Experts of a small language model.
Size: 12 layers, width 256, vocabulary 4096, 37M parameters.
Experts: 48 experts in each of 12 layers, 64 clamped SwiGLU neurons an expert, 2 picks a token, a softmax router, a shared expert of 128 neurons.
Below are experts of layer 6 (counted from 0) of a mixture-of-experts language model. Rows are named gate (a neuron's input weights, with its number), up (a neuron's input weights, with its number), down (a neuron's output weights, with its number) and show model dimensions 0-255. Each number is 50 + 15 x the weight over its row's rms, rounded and kept within 0 to 99.
Before each expert's rows: a language model's description of what the expert responds to. This comes from a sample of Wikipedia text that the model never trained on.

# expert 8
Blank space tokens in sports statistics tables between pipes, plus word-opening pieces like Ar, Win, att, aut, clud.
gate1:66 55 70 50 68 57 22 62 31 54 54 48 58 47 56 34 72 50 25 78 22 27 61 41 65 31 64 63 56 53 81 15 46 35 63 39 22 58 53 44 50 52 57 41 35 60 68 68 42 40 30 69 35 50 48 56 56 42 21 54 49 63 56 44 31 51 44 24 64 54 56 68 60 68 56 30 48 18 45 32 63 41 47 46 43 75 60 43 46 44 46 35 44 33 23 50 31 56 58 93 48 68 42 25 68 40 44 73 67 31 35 42 62 70 36 19 33 35 67 43 72 82 49 54 79 55 60 49 53 25 60 57 66 32 39 52 28 58 58 21 50 50 44 56 45 18 64 52 35 61 31 67 72 31 62 61 39 55 28 42 55 61 44 67 24 73 57 58 39 55 53 25 46 67 44 41 66 46 58 69 40 54 62 40 41 60 60 29 48 47 62 38 73 61 70 27 61 76 52 31 62 65 46 38 59 58 45 62 44 68 51 68 46 36 52 52 53 59 57 34 68 34 69 40 53 44 74 40 22 44 40 36 46 64 51 30 70 85 67 63 71 44 78 31 59 42 52 42 68 42 23 70 47 48 32 74
up1:35 62 64 61 59 72 39 50 44 64 33 72 52 54 58 21 56 67 68 64 41 52 45 56 44 45 56 67 40 59 62 67 75 61 58 44 38 51 53 46 54 44 58 60 41 43 57 49 50 39 77 66 16 60 54 57 55 51 37 47 34 50 52 36 41 66 67 38 64 48 65 60 39 79 58 16 59 54 36 20 57 66 40 62 49 45 46 62 50 41 46 39 42 30 31 63 21 63 55 79 39 56 55 34 57 55 75 45 58 40 62 33 41 49 67 43 49 76 33 26 64 49 28 65 71 40 29 36 36 40 47 54 66 19 41 39 45 51 66 12 48 44 23 54 64 30 58 67 27 44 45 59 83 26 43 50 55 20 50 67 69 67 47 66 48 50 50 76 29 26 58 16 73 46 26 54 69 38 61 14 48 36 68 41 69 49 42 56 36 37 49 75 60 81 60 39 66 59 33 59 29 54 54 28 59 36 30 24 23 35 96 47 68 19 34 40 40 56 45 34 41 58 56 49 41 47 66 37 50 32 41 37 46 51 51 39 48 88 39 50 57 25 46 40 28 42 47 31 40 63 37 67 43 77 43 57
down1:56 59 84 48 65 51 42 57 43 51 51 65 56 46 74 47 39 56 31 46 55 33 48 72 34 41 70 54 39 66 24 51 38 61 65 49 66 38 49 54 35 39 43 53 66 51 49 60 45 56 57 60 67 57 14 64 45 64 50 28 29 37 14 51 58 53 57 82 53 37 49 55 23 58 63 22 66 51 51 38 31 62 73 15 55 39 62 38 77 44 42 61 32 29 28 57 35 56 35 44 60 50 33 49 75 53 53 50 39 16 61 39 60 24 60 67 21 51 25 62 43 70 23 46 33 19 70 11 73 43 46 32 41 41 59 57 67 26 57 22 38 45 20 71 62 71 50 53 49 48 48 33 40 31 51 59 60 51 37 33 59 35 38 39 64 75 58 68 44 62 50 41 37 87 61 65 27 53 57 36 64 42 40 62 54 56 41 56 36 78 61 45 71 37 34 37 54 63 61 66 71 65 61 73 65 62 69 32 52 37 34 62 60 51 53 43 74 65 31 83 58 52 58 48 66 72 64 34 42 31 47 58 58 48 43 69 60 76 66 40 87 63 38 61 53 26 45 35 63 62 44 55 52 36 55 68

# expert 27
Column pipes in sports and results tables, and colons, semicolons and dashes separating list items, plus including/include and trans-, influ-.
gate1:56 46 60 30 65 48 53 58 62 44 57 44 18 36 34 58 50 28 54 28 22 74 51 59 38 46 56 45 20 57 60 32 29 43 51 62 44 42 45 26 73 52 73 55 74 51 69 29 51 38 72 48 44 66 67 69 39 40 52 27 43 59 35 68 56 46 79 51 63 54 36 07 68 48 49 53 50 71 39 23 38 40 50 56 41 57 65 57 54 44 44 63 83 31 35 58 70 44 67 70 44 25 29 37 39 50 46 26 34 58 67 36 34 45 50 56 60 47 15 68 58 42 54 45 41 66 63 49 31 45 39 66 52 64 32 62 59 65 42 47 59 42 40 85 56 70 39 73 34 42 45 41 53 62 52 25 71 59 63 37 68 49 79 51 43 51 34 52 45 17 45 57 61 48 40 55 55 67 46 47 45 65 51 34 25 48 54 27 71 36 51 40 51 66 37 54 43 68 75 14 37 38 44 23 07 53 50 36 59 90 44 38 53 16 58 72 48 35 46 81 70 48 48 27 57 41 53 52 55 40 41 62 83 52 74 65 80 43 65 26 43 44 52 59 26 33 45 66 42 40 45 55 35 57 27 46
up1:55 54 64 51 37 75 48 56 62 66 69 27 33 52 14 58 39 31 56 48 42 36 48 58 58 38 40 55 39 43 52 36 44 51 61 41 38 33 57 42 60 44 45 48 57 48 68 55 48 48 85 43 54 40 56 70 35 47 54 23 32 53 60 68 28 46 62 53 62 37 48 38 66 42 48 50 39 66 66 15 29 47 55 46 50 67 52 49 61 45 25 55 93 34 59 31 76 58 64 63 48 28 46 43 71 43 52 53 43 59 69 44 43 41 37 51 75 47 28 57 34 33 39 65 38 71 78 65 40 37 13 55 38 62 41 54 36 53 64 40 52 40 33 45 48 56 38 60 53 36 39 69 58 26 39 42 69 46 51 64 56 58 83 64 56 47 32 55 32 13 34 76 57 56 26 71 53 56 59 26 49 60 25 61 38 23 56 28 69 36 77 51 37 80 60 41 32 71 95 29 49 16 50 34 24 59 27 37 65 45 63 62 42 41 82 59 50 54 43 66 70 63 40 31 50 35 50 46 33 45 30 72 64 19 82 67 50 66 53 22 55 52 61 65 34 59 34 65 54 29 50 43 42 62 43 26
down1:56 86 59 65 41 46 47 34 42 47 28 71 52 63 42 39 31 57 52 29 36 55 30 55 52 63 34 24 67 21 49 48 44 40 52 48 66 43 50 61 39 99 41 42 26 55 42 68 68 78 63 42 77 71 56 33 67 66 38 87 59 49 37 61 37 43 53 36 71 22 67 25 32 59 42 53 42 40 51 51 64 43 38 49 36 59 47 38 35 61 34 56 35 93 49 50 44 58 27 67 51 68 50 42 75 51 35 50 61 52 52 33 44 65 63 54 61 53 54 29 64 36 65 44 46 64 53 58 69 50 65 47 36 46 66 68 61 57 65 40 40 22 35 34 82 40 55 73 42 78 23 55 55 77 68 41 53 48 30 61 51 41 58 51 64 74 47 37 54 48 71 51 31 61 52 46 28 39 50 50 69 40 50 38 64 46 39 75 47 78 44 37 58 45 47 74 52 48 26 24 58 55 40 17 47 73 42 48 72 80 32 51 34 49 55 54 42 42 34 56 65 40 46 69 75 51 43 75 49 83 42 44 40 19 56 25 58 44 21 48 64 48 44 52 51 56 45 80 57 62 31 60 64 67 36 40

# expert 30
Standalone space tokens before years, scores and numbers (1958, 2–0), plus capital letter onsets of names like K, H, V.
gate1:55 34 52 36 49 62 71 32 69 58 92 43 48 36 36 62 66 47 59 43 51 66 57 21 44 59 78 55 51 29 69 68 54 21 30 57 55 52 39 49 48 65 72 79 35 67 54 23 52 57 50 64 43 41 43 35 59 20 66 54 49 25 62 63 66 30 37 63 60 71 54 25 37 43 48 49 01 36 69 46 64 79 58 43 27 39 60 22 60 43 33 28 71 45 74 66 22 49 21 47 56 51 13 38 49 57 55 52 43 51 47 43 52 68 41 52 68 68 63 75 21 58 46 60 44 46 75 30 55 42 39 43 47 85 45 56 62 38 24 57 50 50 56 70 37 39 49 47 70 34 48 26 26 70 51 37 46 66 42 60 49 40 43 50 67 53 78 52 44 52 52 44 53 42 60 50 40 27 48 46 60 51 31 49 47 54 20 48 21 70 46 41 55 43 42 41 33 63 67 60 38 40 38 72 36 54 60 66 39 53 53 84 21 79 48 53 24 44 26 69 57 60 47 52 38 52 73 50 34 42 58 67 51 47 71 58 46 44 58 35 51 69 40 79 56 91 68 42 74 49 38 57 45 33 53 43
up1:36 30 42 33 29 51 41 58 62 36 63 44 30 47 50 48 75 42 53 23 49 65 68 39 68 42 60 64 43 30 36 36 54 42 74 41 61 49 67 53 15 26 28 60 28 47 72 74 59 33 54 66 38 41 64 81 62 28 46 61 44 73 47 39 51 36 44 70 37 48 66 36 40 45 64 51 12 57 38 76 57 42 41 64 34 72 48 40 64 86 23 42 17 68 50 50 22 57 59 41 26 20 63 59 60 46 47 46 47 64 69 54 34 66 54 48 41 49 60 53 40 44 44 64 33 79 45 43 57 55 57 61 72 46 62 59 40 84 58 56 45 53 31 31 68 43 71 83 72 52 29 68 50 69 67 41 63 39 66 46 40 62 64 80 54 65 49 23 32 53 27 48 84 37 64 25 44 63 54 56 80 57 40 23 81 51 42 63 62 37 64 46 52 30 48 38 60 51 43 31 41 61 32 34 58 36 53 68 44 78 26 63 57 57 59 39 58 41 28 36 61 45 78 67 49 43 51 49 37 36 35 38 69 41 59 66 49 57 42 35 32 60 64 59 29 59 53 40 29 32 29 28 53 35 44 37
down1:60 59 34 78 02 48 48 66 64 36 37 43 71 44 75 74 61 39 82 64 46 42 51 34 52 50 56 52 38 57 50 56 65 47 55 31 24 53 41 51 65 49 99 60 57 56 53 40 69 52 64 35 63 50 71 56 48 35 42 34 68 56 76 44 60 35 72 52 47 56 71 39 60 48 60 51 37 43 43 78 60 54 47 56 53 62 61 37 51 59 53 56 62 45 48 53 66 80 37 55 51 43 62 49 20 56 48 32 48 46 49 66 53 66 33 34 59 43 32 55 36 65 57 44 67 41 34 92 52 48 25 53 70 39 72 62 37 58 25 23 55 37 58 77 43 36 28 47 50 68 67 53 59 42 57 26 32 39 26 53 43 38 53 55 60 42 60 69 30 51 62 38 52 44 77 40 30 61 77 39 54 25 58 55 38 59 63 26 50 59 85 31 56 38 32 56 46 54 44 53 32 45 24 37 32 76 46 62 29 48 44 81 51 44 48 65 19 34 30 55 79 58 51 70 48 06 62 64 46 58 52 25 50 30 59 37 52 33 39 67 58 19 68 69 21 75 64 51 42 57 67 72 48 46 47 61

# expert 20
Lowercase word-start stems like ext, exp, aff, cont, m, p in military or philosophy, and blank table cells in vote tables.
gate0:31 58 49 28 44 50 44 80 66 35 60 37 43 73 29 66 15 47 88 53 24 57 47 46 45 76 39 59 56 51 63 55 45 50 74 20 45 35 38 46 38 54 56 80 59 33 66 59 21 42 32 57 42 64 42 76 73 35 29 47 08 69 38 73 50 03 30 71 26 49 36 43 64 35 30 31 60 76 44 39 32 44 49 60 45 51 46 35 64 66 23 23 53 34 49 59 70 51 59 69 45 69 31 71 65 55 47 58 46 58 45 45 71 41 69 51 60 38 51 18 53 38 32 66 36 81 41 37 51 60 29 65 37 17 07 58 33 66 37 51 39 70 62 37 28 41 34 38 53 55 56 69 71 50 43 07 39 50 40 51 57 57 60 49 32 66 41 22 45 40 38 33 43 53 45 52 65 44 59 42 46 47 49 41 53 48 56 62 60 78 30 59 50 43 44 46 41 57 60 45 54 69 38 57 50 75 47 51 38 54 37 31 55 44 46 58 37 40 27 53 66 59 72 43 47 30 56 33 60 37 45 58 58 38 66 31 60 52 45 54 64 68 72 47 60 52 25 68 46 69 47 43 42 50 25 34
up0:27 35 64 52 62 60 57 56 58 25 56 53 27 76 40 49 32 23 65 19 39 68 58 51 49 45 54 55 61 66 58 57 45 59 52 42 39 25 32 39 48 55 43 45 77 55 37 70 04 67 60 56 45 34 43 50 86 45 79 37 45 32 58 71 49 10 64 76 41 41 39 43 37 23 51 28 72 64 22 22 67 50 65 47 53 53 53 51 61 55 60 27 64 19 77 45 52 31 28 61 14 52 37 48 76 33 33 61 57 71 56 87 64 20 73 48 41 40 21 41 47 51 52 47 43 44 40 05 40 54 36 35 35 75 30 48 43 61 69 52 55 57 50 65 56 32 29 10 49 60 63 60 37 50 75 46 29 62 39 63 30 45 53 60 55 58 58 52 30 72 53 50 44 34 36 29 47 42 70 41 50 48 35 42 34 39 56 56 51 60 20 57 69 32 54 58 39 29 46 40 52 53 41 38 55 63 57 49 48 62 44 39 41 53 34 55 50 35 64 44 66 60 79 46 59 29 41 48 68 38 62 34 56 40 41 47 62 85 61 39 43 47 41 37 61 56 55 47 37 54 44 34 37 60 19 40
down0:68 28 30 60 43 42 48 48 49 51 45 36 65 48 66 54 23 54 33 56 07 55 24 57 67 33 59 59 62 53 41 50 25 45 33 43 43 34 46 21 61 51 46 08 02 24 57 62 70 48 49 34 70 85 55 53 48 42 63 50 53 50 14 46 45 46 69 41 68 52 53 52 63 21 48 41 73 45 47 52 48 65 44 47 53 39 40 44 38 21 56 59 67 39 32 65 85 27 64 58 56 48 59 35 43 37 18 31 28 75 62 45 64 43 43 46 64 56 39 66 45 45 47 53 49 63 43 25 43 55 55 74 57 55 48 31 73 36 50 54 34 51 38 33 15 69 54 44 51 50 68 32 25 45 48 68 54 40 58 24 58 69 33 72 61 50 43 51 34 55 52 37 64 24 48 55 83 31 43 71 49 45 51 84 54 68 60 45 34 51 65 42 50 57 65 61 58 53 50 39 79 57 47 37 31 16 46 62 27 69 12 61 32 43 64 44 54 51 44 45 41 33 52 28 46 47 45 59 66 64 89 59 58 69 43 46 46 75 65 32 65 43 49 66 36 60 40 84 60 48 52 41 50 63 58 68

# expert 36
Word-opening pieces such as sh, Sh, ch, re, dis, sub, Mar after the or a, as in shrines, shield, Chairman.
gate0:38 26 55 39 45 41 45 67 39 60 47 47 46 59 54 34 53 35 79 45 22 37 63 56 32 41 69 56 61 47 59 35 74 24 63 49 60 80 68 23 43 27 35 42 61 41 78 39 41 69 59 42 50 48 56 38 46 28 28 49 56 41 44 16 76 75 42 60 50 61 45 57 57 37 46 46 28 52 64 57 53 46 74 65 55 26 15 32 54 40 36 56 39 72 38 47 40 55 40 85 47 38 67 42 12 50 31 55 58 52 47 36 38 82 34 33 67 52 39 41 56 72 70 48 49 54 29 43 36 34 21 53 22 23 51 48 51 75 64 34 43 57 44 47 90 12 44 62 36 41 50 55 51 37 47 49 58 43 47 48 45 62 41 43 46 93 78 70 82 49 49 51 69 35 51 65 49 44 30 45 24 71 45 39 43 35 43 39 73 51 20 62 64 55 77 66 61 59 47 46 55 59 27 48 32 45 57 36 46 79 49 61 54 58 52 55 65 67 31 41 62 50 37 34 40 36 32 61 43 29 63 36 59 36 81 70 57 47 28 55 66 44 15 65 59 63 42 26 37 50 55 44 29 56 38 50
up0:51 27 66 75 46 53 57 56 40 45 11 64 57 56 26 40 55 15 51 68 22 63 61 62 37 34 65 71 43 45 47 67 66 49 74 46 44 72 78 50 72 26 60 64 61 53 59 40 33 58 59 37 59 48 37 51 49 50 58 43 74 29 61 04 46 23 40 59 66 52 58 65 49 32 48 38 76 54 51 52 40 31 71 44 55 40 38 36 68 29 60 44 72 61 40 49 39 55 74 77 59 24 57 46 35 61 23 58 70 50 70 54 53 51 45 29 63 38 54 45 64 50 31 36 50 47 41 64 53 42 38 48 51 28 67 55 63 41 89 44 33 54 60 60 68 33 36 46 51 38 70 42 49 61 44 51 57 46 29 58 45 26 37 39 32 99 40 60 67 24 66 50 73 27 48 57 52 47 36 53 06 68 44 22 31 40 53 51 48 53 35 64 43 70 55 23 62 43 48 47 64 75 92 40 33 62 54 53 49 72 47 64 49 58 58 52 60 61 24 49 47 49 60 33 18 35 48 49 42 26 41 58 53 39 47 53 40 40 53 68 29 71 61 55 49 55 40 26 66 25 38 63 36 49 72 63
down0:65 82 72 47 35 53 19 48 50 29 26 64 69 48 44 40 42 29 53 47 62 63 29 37 61 39 29 42 31 68 27 55 49 30 43 05 37 52 50 40 43 50 38 63 44 29 46 23 24 38 35 19 42 37 65 28 25 70 42 65 34 21 41 56 24 48 84 49 46 60 68 52 69 59 61 25 57 56 41 63 74 46 47 62 33 60 61 22 43 58 49 23 53 13 74 39 59 42 46 40 54 70 35 49 47 54 39 59 72 55 43 54 64 37 30 57 58 43 38 50 73 52 39 29 77 63 43 60 48 45 84 40 51 77 56 42 50 48 50 48 63 63 48 84 41 60 56 56 48 40 58 38 69 27 32 61 34 45 36 65 63 43 72 49 40 52 51 59 45 36 64 57 33 52 22 62 61 26 49 61 42 48 47 85 48 58 85 69 35 39 46 58 57 19 72 51 30 52 42 54 49 47 74 53 52 92 54 49 49 82 72 58 80 61 46 29 67 42 37 64 60 34 63 54 41 46 63 30 60 54 37 57 63 58 48 73 46 58 52 50 39 54 38 48 49 70 51 48 58 68 37 62 78 54 46 68

# expert 10
Word-opening or inner fragments of split words, typically a single letter or short stem like m, o, com, mon, e.g. Skid|more, o|wing, iss|uing.
gate0:55 60 63 47 61 05 69 80 68 54 60 50 61 72 81 77 31 43 88 61 55 40 49 67 61 19 67 63 55 51 68 31 62 51 44 86 44 33 64 67 60 37 52 36 63 33 39 48 26 15 51 78 40 70 32 32 53 42 70 62 44 39 55 34 29 61 49 50 69 68 46 45 48 71 59 51 52 49 60 47 71 64 10 46 50 93 72 41 58 72 49 70 38 51 53 64 58 19 59 52 27 43 56 78 40 45 69 54 32 41 36 66 61 20 42 31 39 61 60 32 23 47 81 44 62 43 51 76 66 30 43 39 42 69 59 64 63 43 55 30 52 40 62 64 42 43 46 70 49 35 34 49 67 33 28 47 36 37 45 39 46 44 61 48 25 49 54 21 56 60 35 72 48 62 62 33 42 61 42 49 31 51 55 47 46 43 45 37 50 69 43 60 46 56 39 40 82 40 62 49 38 51 57 58 76 56 51 24 64 29 48 54 73 58 54 46 53 24 51 76 52 22 51 49 41 50 68 66 45 61 58 44 19 43 60 52 50 52 29 62 70 54 43 44 51 39 59 76 52 63 46 40 57 82 43 33
up0:68 50 60 42 61 37 12 57 49 26 55 67 34 49 78 69 62 64 78 51 74 68 74 73 47 31 70 73 52 41 46 50 63 35 68 73 57 25 82 57 64 23 17 72 58 42 49 44 53 53 50 27 43 64 27 40 54 30 65 77 37 70 42 37 48 40 50 63 68 76 56 63 64 53 57 62 64 61 68 45 51 65 26 54 36 76 51 33 48 55 73 49 49 68 57 38 32 65 51 33 39 66 54 84 35 59 61 57 49 37 56 72 60 37 34 42 46 85 43 35 55 40 31 67 81 41 44 55 66 46 63 53 36 29 42 52 46 38 71 16 57 44 50 56 45 29 49 42 24 28 52 36 55 51 50 35 37 40 38 54 45 57 34 67 37 42 60 60 46 78 44 72 43 59 59 45 72 34 44 54 28 35 46 68 52 29 27 56 38 65 44 51 63 29 43 44 72 56 50 71 33 49 55 60 76 64 73 35 44 39 55 46 42 32 39 69 73 39 19 60 48 65 54 61 39 65 43 51 73 48 73 70 42 38 50 46 42 55 43 51 35 46 81 57 36 41 44 90 49 62 27 52 76 74 64 38
down0:37 54 52 46 58 74 52 55 54 39 38 39 53 36 86 70 43 40 68 06 45 47 46 42 24 38 29 45 64 48 56 36 54 66 48 27 51 46 44 52 70 43 57 41 80 48 40 54 65 33 73 43 52 37 42 57 48 44 61 57 42 48 21 43 52 37 47 77 32 76 57 50 62 42 54 39 48 53 77 79 52 49 42 72 55 60 60 34 48 34 45 44 35 60 58 28 57 58 59 55 23 44 53 40 59 41 65 34 61 35 45 53 57 49 58 22 71 58 57 82 48 56 29 77 46 42 56 63 68 55 55 45 63 69 72 60 52 42 72 46 59 29 51 43 36 33 55 65 65 39 37 52 33 49 41 15 32 18 33 43 26 71 56 62 52 16 71 80 49 44 39 34 33 35 59 52 88 38 67 75 32 37 88 26 57 31 72 58 63 29 46 57 28 52 54 49 59 55 44 38 67 46 23 50 28 30 38 69 43 57 57 46 73 37 27 37 54 58 27 61 66 50 43 38 36 56 34 67 60 85 92 47 72 52 70 45 49 46 41 36 45 63 33 35 49 42 56 49 57 38 23 35 38 76 65 33